From a checkpoint of a small mixture-of-experts model trained on Wikipedia.
Size: 9 layers, width 320, vocabulary 8192, 46.2M parameters.
Training: 269M tokens, 7195 steps.
Below are experts of layer 5 (counted from 0) of a mixture-of-experts language model. Rows are named router (the router's row for the expert), down (a neuron's output weights, with its number) and show model dimensions 192-255. Each number is 500 + 25 x the weight over its row's rms, rounded and kept within 0 to 999. Numbers have three digits each.
After each expert's rows: a language model's description of what the expert responds to. This comes from a sample of Wikipedia text that the model never trained on.

# expert 3
router:506506542523535556476485479556450436526446521487480526476467459494498495480506474506469510545487487511483477551515551490451473523504488482489495500520509497488522447529459532515491501518496534
down0:526510469505507461476496533513495531473456474493494525487486516453523501489503503457474533500484502459546489509516509487478471505474510479511484488468506501501460525450508552480501498520452533
down1:528520520482481489501509484523511503532513542520494548468470539505480517453491486494503480532487526508504561476466514514503444503490478531539471508497490509498441578483528510470485506492531476
down2:468480535487525488461460457495476484535489479482469532507505516449538452522502523522517477481501514478479500489523476468463487524482491536495488495514519505485499481513497538540477518512491471
down3:503494462533492486484536475519484493499440493458503522498544478509496520507471535514483560487496529513505453521469442503446521521492472525471517495515504504504478479488496499549460527474478504
down4:493502481517524502505450453541555541536485499453443497549496516491505465484513520483467511481504523540504523475494535513492489534539537491503493499484534486467542531506524484506482533475497501
down5:502513505504501540503503468535528527537539493482478486510479525484558490492445466490500531521518501481494506467548507509489539523492484561502497487474473506479509483518426491475540474464489503
down6:535532485484481477516521460493557541530513531548478531494500513540489517510489495517465459504477505453529498469484484500501540472517461481543542520503487503553521540487521537503469502529519483
down7:549486515524472532520476502464566536512519500528499492454534498502494499520487509537533509520485535495444503504492531480456549504499454480488454510490512512510533479503516496511493497534531492
down8:493486478522504456474491498467568498540525488498528501499529444512490503530512506502467476508505498471473528422501515448479443556482467494507537522472493499528497505491478477510490492434482469
down9:494507462531515440477463485511507505489499500474541507499495505489441530499544554512476494484542509462478484524474520526496487491458486499520538495478499491503487426561493496528495564511462561
down10:519456469521531499512477482547458506504528535518477516531440511521493501532503472528486499461518511489505486505468492468499513489535522516500462503529490510507526472486490474506494515505535506
down11:477491503500491468485485451554491500506470492515490522476515518522476497503476494480468554446478511497501515504490476484510508486501516544505445486481484530471520511481523475426574504513512518
down12:482460482510516519437505499481455488505509509520505541485485519454515553536501522460499485447508492476538490439486543482501491510498515478508526525456490533516471496499511518479513509507505516
down13:506508512463524518497502500498486484482489534518457482515472494501473465472522512506504485487478516528491474498515509457489474559484481524494515522526483495512518529551464520473520520506472543
down14:513476458435541557476459547544491509500527530533524534524491506488526453465548498467519474543546548492474500499495501500524509508509493479498463476472506494492481479497488498497524445501467496
down15:515523579497494512505501440535522518470500516509488462488474499467515529512494534462455498527523529492520499434487472518448461510472466489502559485530489474502491479503493475454526477479524500
down16:471521460551500546510490505493498515502535485513514471512485473495480551533513527526528541482487483552513516523527511497478481514513466520479485516500457479488509496499509455506473494534496492
down17:542502482511521472531480439484511481591549497466495461486514473488519515487496470483527534477507469490468470501536497557459452487530528467478458450481497526501492537531499467488483509472485514
down18:487441506489481479534487506457534504542484539544484494517535532531512513487525477491504510516536493491509499496496439514494479500522498530485472510463499511513515522465500491512536503512522483
down19:520506475477503479490518466445486513518525526506504500491480499453491518475536513454562511507516510530457515499499491438550505516512513509517512500504496498502495528504516504472486478515479509
down20:480524525500509499491526546467491501513495427507483491531494464488474493520505511498477467483499479499445479545480491491535504480491518515510519508492501516508516493482534453441512490506464535
down21:518505487518521516496476495479500490483485525455497473519469524506516509496500536522485515483476500458513508521498508481490494529501523496471501487520544469507562532464501478553527521494525503
down22:512471506518502511542493470488525506519531504542518485505505516533470463517498501519501492507514527480481517508409526553527467499522514525507527492541507499504508482493493534476503475532519522
down23:494477449523461491491487487504508512488472482488485479500482495498463536503480477470495518452501476540508522564510500469488489475499476509491534523490507507486531516506536442492477491507462506
What it handles: Word-internal pieces like th, st, ass in names, plus ordinals and unit words like First, 2nd, United, Air, often in military texts.

# expert 6
router:518494556525521534485499491511466431493481521469520515490506499475504524515532491537469494495500470503489503546484542504490475521495500493509521468547486497504494494538501521534497518524482527
down0:500438542477509526488489477494502503495522554492511501521532494500555432476488525528517553489525510503547454491526530439492523475477495477479495471450523528510560469442468500480518550503485497
down1:521502513504479482508498511444504495491499534513484515495540520459507533484464460532464515478544469480504530542500499427515491506542493498535487456469485504507467503472510504515496493510490488
down2:497493492506467476519474464488515516446498554530472500540541464538460483518446474464492482483511528512504495525461528466462502469501535483497493522528500509524512509504452493491490487502511495
down3:490481514521485486524459497469521501500487511518491503526502487501517506503485537509541538512489521483522534504499462517505506452520502480500472521497486462439521501471477509453502463536498524
down4:481507494458482497503476504538506466442501546519478479461478513519525482542476503512554588502453472513504508505510525535484488467513523469501524518481535560535531501500494480474520491536470520
down5:548490521525545549477511477472473512450517529497500533530511509506444489483489505498533484521501454470500491472462515523495528516477520490481488464526495476519512511471481492482492524474524484
down6:509507541490482490491506471526516495507512477509550499482488517497495517483509492499472480507510482487515494493498532464495495502482493447523495508506523485536495490499541472474453520522507458
down7:504510513492509493485519483508485482530490463469503557480492474514496514488525473523483491473511541489455510493535534493498448502498520464493525496515499542486476484483522516446489513474490479
down8:496541505486446477510500487515512498490503552473516540497516547469500483469525534515482463514487534507502537494510529534500497510504497516458472483509540518510423465470526490497498497467466509
down9:531469473544519476507486473505458505511502481480494455481512512502510514507508489515518496510508488543441525475495528494503505505502509452505475505483489506534492530481447533513475513495536490
down10:509516499534498485462484551487503485492510491521482504485439493496494502481543536484455565499458477476510530501545526514508476495468501522411508493483458483519504505450459469468498520509494482
down11:527495497480500498526447520502478500481495507439508525502494510515516489523550538511468518512505522546507515483473543534490460438505494520490538502466506471521471490465487529457486446500501510
down12:469450514479498495505497467483504515480568482518454463531567497501527544513515499517458520502511494490483533496455502521535478471527514509498467512485524441520557485489487459538493496524542502
down13:524504492479518486500482457502517468478498526502517514525493505510531518512489498532511486516481492476463455501514482526421524476489497483473505458477521507500458461509496516509482491457462550
down14:492503493505527482464493482509536504516509451537474531523516512488490452490481492511498469536491532512494519491502460520527488515522510534465501499487519536544518464511514495535518547487475558
down15:475506468506450538516473490483504515461501522456477474439486468503513513459515496511477545511478524509460458488500503511434490552503484521455481510504525495517497473496453486499462507486512494
down16:478474478497469517505512481471487443496542494496447550576481498509467477521442529546487504460516531495459460509528489513459489489484527489495460535495487503523498519563481480525511476510508491
down17:488518487506506492498511486476504490499496479517531487555512512527453530504519481502489506470506509535560453518490489543500506495464494523535473483473502448470478527556547468479497525511537475
down18:515506470525488536463501505481498488513538529535499498485552496534489481511519453469481480490466525495537498521484524486487501521465443494473554491501501484473536474502509502523502516478502506
down19:489529514518501550522480491494472502537454510471507492499487532498470476509506500545548521448467499554492497531502497526435536478479514525517528524481496475516487502474575497500479510522537475
down20:484476485454482498487493464536524512491527490490509516467484495488495533503493505550508503502504471453474475470450525508483516465478552477491501523518518513562544495479515514471494458501498527
down21:478514419478487489475459510463507493516531514503508441509457482490535496508505455472489491511528486561514533508510491455475503523462525538490527506509513516521454512523478513506448490550469493
down22:501543495495473533518458542502515493455502463513520521545464509534466493542539507475523479483498472524488512513455497474473446487493497507526490474551495524481473532525507489514524477459512541
down23:474480471512471526497456500482494521514505493502474479489510482481487448479465501487454521523478465525493554521468504505548513505490510481535514510457539435500482457515496535502515498466517489
What it handles: Inner pieces of technical or biomedical words and table-rule hyphens, such as gluc-oc-orticoid, mitocho-nd-rial, nuc-le-ophilic, protein, cell.

# expert 7
router:524520549508556527491486500521490474490486520458451504478485472503515509504501480506473508497483481516502501542501480521463470509485522507528509494534473556518531505516500487524512501491491538
down0:544486528489471577477510487514490484475454487509487530501485458478547498513518487501517511470527540505488487523502518494501475503528496489492488495482487529499486511457512536517506478507474449
down1:509506513481488515561507499523501503526508531498499520499512536490510480466481478539513498533545515496498471524528464491537474475490480494480501479485456541487478514524531486551455451471492480
down2:472523461515558499483529461526513488500497495521540498517507518490508510525484503505469462504450505481474512498521468460479507493515506533514516474471482510474471521506476523467469470449434487
down3:536468451465533497529479489502485492488498504508485485475438470488464526527464479514511480535522468505508501508491474499504472514512479528529502507433524474473498472512507459533500501507484541
down4:505498463527480500494521483517485483480472486493515538524522485496502541432511480485486457481476509537500515559531511483496464478489462468511499526504502509482431460493512526492486515511474477
down5:536535511522460488497495468476520460507533499496484510534464496508450519483479537502485516497462472532503471488505512496494466544515522528476530497479531471492486462508462554538460495499493454
down6:510501514495516485485452506506491475465519500515504504525532495445519459538529491540484524461513485569518522512527516514448475522518486500482519518516429487447451467512537489537493459511476506
down7:440480500474489499473476490487495530533527459512507459483486483493505531471495500514521532536499480532494490489473530519490463509493503509556451519527533516507495489507493548493521504497485562
down8:498521469532498470524518496539530523486507501537499498553480468530498489504519485471477502446524512509476471487481530492463455548522516528478504474497539534520505482471459490535477442516529459
down9:482493498516484481507499506512534503512536499487495514516477474464494484512479536481488509521528518480476501497496524479518495490497499494531470515499498471532498540498497480500506507510472452
down10:499500478489497523484489483525532527546451491467515482509522516492489516469512512554501488500483471451485518495530533476516484441515485509494454499480481495482491533545474531552480518534523482
down11:510471479488538504496522524484493526513501452503488513514437460485519543522534519500505528534490520500491515512485483468514508474522447524487500533519507504488498502482518466499453495531517502
down12:511501515532547484512481505519567484490525486491523549474517518510503476481484496511462505535501502516523485514480460492531525539489489473525486505517514510498476520501529496495502474540563497
down13:560495529499500448508463471497500485473513520457481481510515513488490528490493505511559493525475501530515485493510535514506503490527487488447491466509494512538518465482505531527503497506461505
down14:527517523458508523475503484527496472501501506535505476510529554476520486490506466472545531555462493510495475477514480501492480479516531510514538440525541537484502515514501567486467500457500480
down15:529486548480481492475500546507497458511485517491433508487517518507496503510518489518510489510510463520502537477476523487486482533479553510488541501468542516540472498521503511489472526500531462
down16:492489469523464512494538485519481476474487515507490504465427492494522486520478465491456521512479542496468545502539503513515475508528498476522540419544513549460523515525519496495492492525481491
down17:480515488515484497480483470542515472494476469499521501475504482513526494503498518529503510503503463528456523525505501501479488476496526516531530511541525461498528478480509525491507512506469498
down18:490487478481501510475493534445526512529527584496496485488502507526500464467537496466514504504471481510475492497514498498517494540530483491468483460535522477504489500471497520497524501511545493
down19:492480501485498507434481461500503529480503494501527533464514496521526499523483500473485502511512475492504486509536497484512486553520484499495516519519479508523491482520491525536444544480524487
down20:506473485532545509557493500478511515530504496467470529493486538502444510480491435491479522486479500473547488508487506499516485520435435485493504510511495535508484504547492470541527524510501493
down21:471506518501464456469488517500465502524499489484458497527499512522533485502534499483440523513510511541558522501522483526521480552461505508483529499545500510557514480516482481512534468471508527
down22:507480553480496507543542533478514540488473532514517511492506479532470522524481482488444511499506524491492493534484488505522499480519474480500568487520498485531532488498520471530491513483505489
down23:463521501507463520505485500516555493530503536505481452543491496503508512476531491505487519494536528499512511497512454492484524520457530506469533456504482500521470511464506467511499543465472517
What it handles: Common first names and the pieces inside them in lists, results and credits, such as Michael, Robert, Kath-lee-n, Jes-si-ca.

# expert 2
router:483489533518509499498470479509448472506492515484489538480492463473506527480504478511463500493498502536524478525514582511490464507481515466456483494513496483506498498492461519553500536488462570
down0:497518489495545474497524557508492467489482445469542498495468491473568491519487508505496517483539514476527469456519501500485490523481528476537511506500516474456473505490549530492477466500479453
down1:474485519538508520490468532490467497507502544488476469468495500486482505522509505536489500444510516545501461497518488493468491492526481528464506466495486512524499518498451488531493501474532467
down2:512474490477489456500531497534502527522486478476520465488536527474497556492469484469558502508499493543534514496512486512487515447486486491527497521470498493487551517531471507486526535513518493
down3:473514498502481575461499476539510497492492523503466510495493539549500492534501534446476561496475498494538510581463511447492512561485473493476528503492516482506472484502426458534486487452506516
down4:473520520511491515495513525513438504501496504477517521522499494518501498501531499519517500532522485543492485483403477496512489458553493469512490505521520530491514506490485438515507473490471463
down5:492482473510505524467493470483489473522499510489545524502475531547495496470495504568476525480508541457513508471539534498468492486502514453500528552495506528513511501487514505538512511490498509
down6:498486506524498511471505493524479485456518509536496482427492491505545536545514483496495514509469524501491534491514513482483535475515508521517505507535535508500502524499499506505484486454497519
down7:524497507532517500541496504500492501491461510515474501488458464484532515522491537528482513511534518516479459468499480504491525471478526509529459557460522542550511511499514464448520486502477508
down8:492522494478508489523477438522509489524521506444498440461499463518508496483502468521521473493491502496508512547488510496465486505485488534513520483477499520481505493542497520503499504465550481
down9:503499546500551483471555472532500586508509473498477528478518478511503495522539509521488526518553500537496469517545453509527504447532507508564481497461513491474465512463527516518542483481492483
down10:488533517460500540488462505508524531525464520458485523500499532513486517494503490530496495493535529481504471514460542496464480527506502496527554462484519540484510467464509473473493485500488540
down11:505503509515466484498514482511491501491486502486450516488492440519486536553477466483461490510508474469501520477482557506439460481521508532486507482507489495508547505495529484498503482484484518
down12:499506461525478508482505455532506546531455511519505521474524481488541496511484490434510497484498518499534482520526493479472503518544498511546522550464478484482469474485558495560505482462509445
down13:525493535463485480497491499499531484446522516500491485494502466556498482519535462484454543494545499525488497542506532518514510496494462478481498491500486542530480548488513482498499511494518448
down14:487495484515528522481502508471498487469500544502544463484504494473533481502497506508478479513500530472493521506502488470478534486465479497487530508512498510507498513497498525484514513507509482
down15:460495525477506491525479543471467483499529519513507503485486476520540509509498575483494479522501514502480482501498472491512460521504508568565499449502518464458520485452521462548522503480496520
down16:501513491493506493544484517535452523456459504499541520524462525514497529513504513516459525459530496537505445496436497486507475517487475493522526478505480486518496528485478498484491479488519494
down17:507521484465537485469463527500517519487502477461558506501454487503530541485538474480538513448481539522505481501503477481498490531511448510535520500524562531511518442498515531504475468514510496
down18:534536448464469470503497468501470493514481472509491502482476476506479479468485547540448515504463519475513501484502528459545509521506503483512527498501522510519550504517477458501515523466518516
down19:508488453517496500493476525539495526509491496515520517486482509499478487482533479491508537459483525508482495522513525557468470466477458533524549497491537501478485505515488465498487560479533500
down20:478472507464504488493481547485472438499517508482490465521481526496487449515493470493506494477473501527499502528512516491502456507516487476516510506480499528473439438468524511540524512502468487
down21:464535539487510485482525505453539505529438495513485555446508512513470504513439501500478516474491486495478502503474511527519462509525526502467504484482476507461445470496544496498535490481515515
down22:478520490486449455479542572473482498498550531486501527516461489493528528496501540540507452501516469504466535541478507491520510489524464519509497481502482521500544491502519457495529476456463478
down23:520497512537482481516499503527478494505461522505512483480513512510549485529502492488500505500490542505479509532542445487498506483472487563459504497488511528532503524503544508481522471535478511
What it handles: Noun stems and word pieces after the or a, often in building or technical descriptions, such as cons(oles), cock-p-it, engine, river.

# expert 12
router:541536517533512528500451462523497473493496562477510513505484481479523487502481495516476500538520486517484482528520543492499466538468511462456469494543474496482508472525505494543506486499477527
down0:432479497476470508476517546502527498503505502476534525486495531513477524529493502465487475496511510480492520503547483497457537500514482486500473546454452491470506533515476533502473554490507477
down1:533499492474459533467480499514505515514469522540518537501490490517507488491525512517530434491514500528506518497523514499461493466506474543506474506496487535530519503489457478508486490524541497
down2:484518446457521477513462482470491574462501508543500539453484527481489502520512501474510481501458517452525521464531529502469519525505508431509486470528492485484513458498553503530482479448520514
down3:496467521495484481512532503549533495492469478521511519544523531484552486507519490508516511472495525524500483461491501525562477475547470479502495486529487473490491465484502469479497563473473562
down4:519458527522474504465465535525475544478511520470508505504508503467516507481470485466462517484502510458493517458510497520538492514487494447507491471488532472529527520466507500532476493529519457
down5:505523492542530492445529517500530492547523499513486509489506538478528512487533477517521532487495462518531485526497502520550549488506478454512508493481478505483453447490470481502513511472486522
down6:523510544498514491482499501537463454506492483492466505475456464447443472537501467457483504496482533477505452538566506445525492510480520493461545546515500513450498510521521506508521473500505496
down7:501465510475498498467543522454525451530520533506496507457493490492509518526548469511531504501475524536507542510469513510501528427520548505484478506509498497482516440493511497469491514505479522
down8:505484568500487547503465487497516512522517518523487512480495512479484457513482485562484512534519511500520494519498523491502511509502530497478511527483507552504531534502510516497537549524531501
down9:530451462510511533526510488510476526493505538505497511473483504526495524486466525520541541474481520528496502506470471498471515524551455512489511522543507503540460492513492486522572501495524498
down10:515515500498497577469539461477524514446515466493509468503481520510491533504500458512518500503481487504454485513493486475481492506441520518520495521457480480500498485506525483531521499513516488
down11:494483475464491500494494467498528463497498500498526507492481471546475480538447535514503516472477471523462467492518509517492509521527448519497565475531479497522522474508432501428497520519491484
down12:507518513479489475452530497494480496486478485541507473474480516457512498510513470484514472447458524513497509507496504511465505488518503491522476522466496523505489485479491466511490519530513548
down13:518536478486509521500474470521497521516491476490470553477534473475531555506522510457481530490503500472502485527454546503522487519518490483507525488558520460499501546513499532515537488463460508
down14:517566524484528501499485498487527520486493503429519501535502514501489458492489517497520521477506497512501486469529520508495530531479498499501499466532510489506540477526520510465507540498498475
down15:545489474494524509496510488512476475455502469504435520508485556488516480503520504476483534488527474508541489518548465519480510486500535500468491509502487509478487516552461490506552483490530508
down16:460482474524511478481497530480495504510504504489500520472470500524471474490500485499485492483520512516500476530547459558503537477501497556542538512494493527503488477484494510525480467526535509
down17:502478500495502491458506486465501463508477492491572561463538460512517450496487505461504471501506559456468493519469502505453488514520475486506467506463496531515501495469493490478510538485487462
down18:515449515505475505462520491492470526543457517497485503489488544520464484550470521466505516472479490469532516485466515480519502507508485528501455486474521504482510539441506453447507533502497467
down19:487537507476518460486496490505484534472531517481505522446561510516522510544504514498461418470521483470521497487502496490498511499554516516524496499536500508520501501506500531464523469521484535
down20:520499493519502513481504519479480550489501555471478495510443519482494523479489477504479476523496485503500501497500492510484480494500539452517515511495502477478490476504465504487480520495470513
down21:495455515465493535508507496501504496538505510473527510471459519489505494527520499513503495497469543535465499518521481471501527517475504481492536465492506533507518544508523473495493467535512531
down22:476464534542506516501485466478526486492513526506450493527515520511554490508448477444542480504523472491519529460519450472504551461471488512497486494478518488497539513503518542444530470500485468
down23:498511515530533502537552497498510477464513495500444498546495520462454461470470519438489548440519488553488505485517519548508490522500520501490525439526506500542485470505531540490529534521515510
What it handles: First letters or syllables of proper names, often foreign, after the or of in tables and text, such as O-evelen, Wi-esbaden, Has-bro.

# expert 15
router:512539524527518513486454497537459481498466514481468522494482470455525543515515496472475479505501483521508478542507483480459468509470517473496477493564492525499493507506490499549506488485477510
down8:514483510526503542457467512475477529474483524524476488512463472508449482509519487516500469515500464542483523518503462484464509525472498480516509440513468526501508509484506464478468474488535508
down9:477536523543520507492513498483511525522503451500509509497509523462530489503479485490473515509512499516518504493453514472523548498532500477546484448493510546482509544494457496499499449465487468
down10:488465560519536466507506533477488494484545480490468481502510522511495499453514488457470470521499485553492517510524515536523504571482466479486489532440480489470482515504460520507489493494520517
down11:487525556476507505495495480513478517517499526557455495473514472539484480474462512536540489493520480480503535505512507509534520485523506496446532490494512495508486518505513481466485493513468504
down12:526423496484488461472504517500501453569482506487492498509504509556523487497459474488503502522536484490501493491489480491497462490533499510494491463495526502505481505525484471450482518510467491
down13:514509537436506549513500498461485483483488494448485510506471493559490486454484502485514527505505479503468485540533523462514504503485521541494531501506506499500519513513489517492544471526510492
down14:493496495489523497515461428510492479540534509559514449520508507516500528464473469531496475499487504537483512473478516517462545472523472515491469440508520484495487541505466505487515496502504513
down15:524502540481516481499520482540507513493487535496509445497479431465498496508470507495501516492476517473445489538494516463487531521481520526473503506526448492532526539490494523519503543502482512
down16:451490457497521471560475518529496469486494488511423517472499492479526518508493489484509481498503508499479516506494472486456476519494525477535500448487504490497498467490524500502473499473532476
down17:463489485508484501489500496474515488480535523519486481458516508498503497504509524503486537459497452519474491518513511525512463498556540468491535486521446515501517542492462506480505560490506494
down18:524519515522553493498484490448514490494513488474488548538441519538501465536483515498506495506455506524494448509482506494473515534512546469474483510503475448529553497526443520508516477490503486
down19:463493488456550444506493496504515518477499535490495499511482502467497489508503490498508476474519474471478479441530504517451488472441523562518486518559480484472533490443496554445537495481534516
down20:543461505460491503486478489503501475528479470499532554527506519531468523531506503497503516491484534536537472520517456489523532480487459479499519508522478480509481528547507492465478501490533523
down21:512510516459476516515504514521480535526466543518489552456538540491494489501462504521485511488499498540461469480542530499502500510505492508500517505506522518505511499530493507475486489504492505
down22:486493515507518512479484472506466495495508512513504447502489461480546501488442490503547482498483481517479500458503523537461494499461524491498500478519467482481506475492545439516470532517498479
down23:467489476530494527515524516483510479464484510493490520487459519504464441524479512501498532534512526475530504533466537484498531481505544510549479509527460525467502463494519524487509464476464493
down24:505457474475462523468496509481485489490470514509490497505481522482509474522452475508499512522521520510490531492476480504473521506471485500496550495505546477497535476493497454488525527496485469
down25:496500516492522501474500502511490525503532512473512540521517527533548512503531471529504496482485455505464551508482504513494496515517461468497537531517512522516538505507514563464495464507508460
down26:470485549456554493508485444503466513497525508513510478497501528531483495560493509508528494483505503513542519467525539508502495453518499514469530529514507511507488492475539494506559479492492527
down27:471493511483520533478541498541488505507478468497487542474505496479511512524476509491491492503498530498503536478498500467500516477489521519529551459503486511506500479531524498531486527507517538
down28:485496524529494440497545525491501523523455490500505535497471465483489491501485520534501540505517525474513495495497557534538492514496556497527486522487480526495491474508486508497492532511506509
down29:490520525531529498479532521504529487486513508459530456496474478480465503484489527447547506474492497479462505511539515478501526544511517530471494504509487508535506508489529518495492485524520471
down30:474463483500556494532478512498482538495498507516503485490505473498524503534514476506500504551524513482504460527485509453490543493525578488506526503529467504515503468472507510482489525501481471
down31:520495499495496530500548524489480554473489514461500511505559436461514497531512489462526528498516491451503444499473552494507481525488512481474531520487465479489499471472510502494531483445516479
What it handles: Prepositions after verbs or nouns, before a noun phrase, such as of, in, to, for, into, from, between.

# expert 1
router:547510529513515543484482478546464496485472572497479530466474473490522518513497503526484495480506480536476506522525483494460488528472505474509510530556465504492526506492488517549512499515471501
down0:495467469491514457501483509454495506534477478509510490516475524488499527505480442492525507482478470491501510476554451491497508501521545481505522529539482533502486512479495536515511465492511529
down1:478442438527495494508451477488504449539491509504471494479481487531496539522524506493486518482561474480513527473532518500472529475543517461498511486490507519481538493479530490511452505458516519
down2:480491506503478532472498465505479508499477528501478481503450482470470489547509512510515527526484492449492456490467500496489509472487486500540472508460498509517489492447502503457444520505524503
down3:552501505525530490534529503538517516543506509485531473491499487483516471508516523473491504507492445489479462516513518522524477499512505531460443441523516532498508538510466496492519503509473514
down4:458530485465481506502479460452497522532484483479495512503502497513511507505515511528500490487492468524491537463509525528453520489457509513505497527480452520485473452516483493502519534526503468
down5:483511490479518478458544477473498501534475485484487494503523495556509535475512501440529498517500494529496478452516487500518460477523498521517487488463507510440479503525502481496477515494538494
down6:475491446518477490445516463486489505514484475518527510499502525490517496561476497519511501504538502494526472504516465516507515491502467479488490522495534515480525460515531482501528515517478474
down7:504490542514487508465495538497463454537512519458482520519507489414481572499526480460490529535513484494481484517495532468495420544499489481495488459467497470505502501518523483520555509497550514
down8:530547485500480529462515447496511544503503478517498538522476466451529462463481555508492499525476501488496501504492496482503502516506494503498516482527510426492498495509506476524517507542493491
down9:496491517533500514452451457508512511472506531483482450537520453461541524496492474484487514484487522451488511545485500460533498510522514488468514538523562448510498490506513495457506488522509479
down10:508483498490513524503479501518484487482514539498530464481546513498524530495520536515442476448564474532473491505502532496505462513458536523529516482524452469547507491522451487503497515532488529
down11:513497534503514545450508534516538514488534508478482526480486504516508517530487489502479473472484480518524486481520493512490503518459503502470538480463543536482479521563510513481567518496501488
down12:499505482496482518486512490466508511484484545483490497506504515501500479529474518501497482519486482465473502500495478484510566478516528457506465507426490475499526485471541486478485481516485501
down13:480520491558496478533464500557504480480508541509487495476507446476555489504485477498491490521480468537514474510531460515482458492500486532516507532524520504486503533460456581456469490504514480
down14:507501480503520515479475494454473499516533491504503465468532523520502530498531502502504472479516516483505513450503519491497483459487470504500494475564534460533509535467516527500554538517507489
down15:509491479465502507503473526467496489500492515456519489537530500529504530490478512537528496520522528521544455482541491499482511469442457489457475493505525521526483534487532515494471478504513494
down16:491496471498549507509486468495474485520490528511459505499516520486487462499510468515468480544533504476491482470500511509520527484554480460515540502539480487505506519500517468535475529513546521
down17:467501518557519453564481466488469503525497495538493524497502520454523511486465496469519512515505506469559481499515498510492500486492465492480519573516480489466484510482518501464510504521469494
down18:490526533430487464479556502510490487516513509490492527504444519541529513500513452500513492467577445473545517487477484453481553487498514490452511521487475472508493513505466481434529500502473478
down19:498431527509501486501525512498504444505501515471544528508467538512471514486541441488479534514494505549534507486508494500494500502497517475476493480548522485525521500518536459504491486492555521
down20:486544500399549508514501528491477525525515511482536492526512489550486483491518511487509500476505538521511465483458506484542522519528544512447529486542519482518513477527449561518487490478533468
down21:448538458512480499468528551488499475501506509499489483502534501536519465515511482484505469516518497455470482475542486498540454517511498514512523455473502523487494496481537498514476524475473452
down22:486525463532491549467481498500480487519509511450512527533528529520489461460497512498496472532473517543535501483512533491470495482542450505500496503455487530464474511519505503487517515448555475
down23:500495492535462482512463428486502478491532474482546519450494513519469510483489502519516538534497451585475476483493488516526483500486469475506486448522481522509453502527474515496510480435513498
What it handles: Pipes, dashes and opening brackets in wiki tables, list items and parentheticals, such as |---|, (aged 61), (6–7), - UZB.

# expert 9
router:524507539520542536471478509501445467467484524501502556499511481474542513496480476526507452523493485501505483511502545501456472516506509471502509488520500461488510527509502478511506517515481507
down0:499511491563526446493451530533437499541555496492482498469500522485494550489539493490520551521448502547485444515495494494518531500514482467502514497501549515505497552474526513475498494498537477
down1:498496503507521508525494455509479509505501487563503480481474454513500492536549511540518510464486548503457479508492488482491509490484511474503508521493493550521495483552505498511510471455508519
down2:475521510479507515454497500520477508528538488496534498515529496492481480497521548549466487471506493486453478508479540523538509485471527519487521485488536501475453533492536495518564505501509483
down3:509475492520497478498461450500489509512491443521512492503497527502536466498467489461537468560465498503498501444472478474528503509504499516527500506497483519488478529484517507469457571518461506
down4:474554441526469485511496497465486456502546538517543480510490488483463516495475455508478508491483502502497476496489542538460506539508497516486519503511515493553471512491450473492525447480483460
down5:493460507550516467480453513500537510491530472493496484499491502534490520505489489510578524484460495537511509518540531530526541499505474528542501495476520522508543518519498517502490477528482493
down6:544525524518471505464516514519478527476489520505502498553484485495502535516493465530486458474487483535476498488510498512509505541515509495492462508492463501475512490500504531549509500553461489
down7:463490473510542459515490487472448491514553489506474551485497526493499510514522495537519509470506453503484467510503476518472453511463519517463496504448484506515469517533465508514528454536507521
down8:490503500492480474520483531539519545471499504526459471500477493484552483533510494509533502481512514520459505540507513477498511540499536498504481511496512477518509501521525514518467496544530443
down9:510491528436502501515492495492466562506487513521551531488495491511528506528508502509497510538488505496515501524504486506533475469513488496491566506553494476452437536542505467502477490515490478
down10:515520482515544496472499455492494505507494526478540511468512453504484494527562462502518525519524514492503515495533551502484520480491549472483521484487513508510499520501492448479510502485472491
down11:499511515533494516482492514519511490479489562486522497497536486475540515526461501461522514491541492470534470497497487489456513500505530444518489534489517492484465475510470510514478497490519500
down12:540506489516504467502418507466466505535489537512480517504510469492469531532500522520495496495464499465501471486501523467493502518472482563526493489507500482510478531445503505444557506513504472
down13:487521491534504510488525560494485493487484481499504462519480541517466503552501514471455521494497518494516489532493502520477525493509500505500466477465470470463488488497510513504506528520503478
down14:495495507517486540543520517511499549509528500454511509500498492515489512537546532515464504507496510489480469492532503520505517501493531439532476523511491484467511519515503529548555538487487512
down15:525480508513476478513525529492483527509511560528498466512469553509510464488508542469478509471483521520501525478463482507500524457530503478533479483485503542485524476490516514477534491481490503
down16:448474523512490531509555528496517534564487470488503499492504449507474500514501496477518478490535530489498524493542480494519460488504460509532489510503513524485511517461531510492515494518502480
down17:449522523467490479499500500501466507489491493490453498516481504485486492484483465484503498523483494500486511511530485528468485482515488505460498471489529535510484542493494522446497489440485510
down18:535487483561535467543547516518501529532484534469551519477488503512491505519459510461527450478534451469532518470493498511483564500510498504453472510446492528522524521508481490445472476460465513
down19:494518539488474572487524486491495549462499519458451538503483532464519489477502514502506506497468499506523480456447493465501502529499546494479531511489512515527461509462522509520494482505476487
down20:543504458512492507485487511510500500574536466499527531478520501481503524528454508479511516501482552509509535521454529474535467483490514568508505500507498494505508524519520512463475490469494480
down21:507484512465464528515537501458500509535535468507455505466510489515475514564521534499452446528482528523506521464512521531477492533547497504497486497496525490498480482537499490501494497521515468
down22:470502484545484501512480483488491459456515516522537456492502484500504493463485466477484478541476487517514505493505524534517488491478479498599471510455480482465485508522493491512495494533469497
down23:480499531552492467495535520584545503480475500532473510494478491496496511506464535510516545511469538485513479515485487471487521517487576507496481498504513502468517496507490487486484499547497489
What it handles: Inner syllables of Slavic, Spanish, Portuguese and Turkish place, club and person names, such as -ić, -ti- in Marítimo, Galata-sa-ray.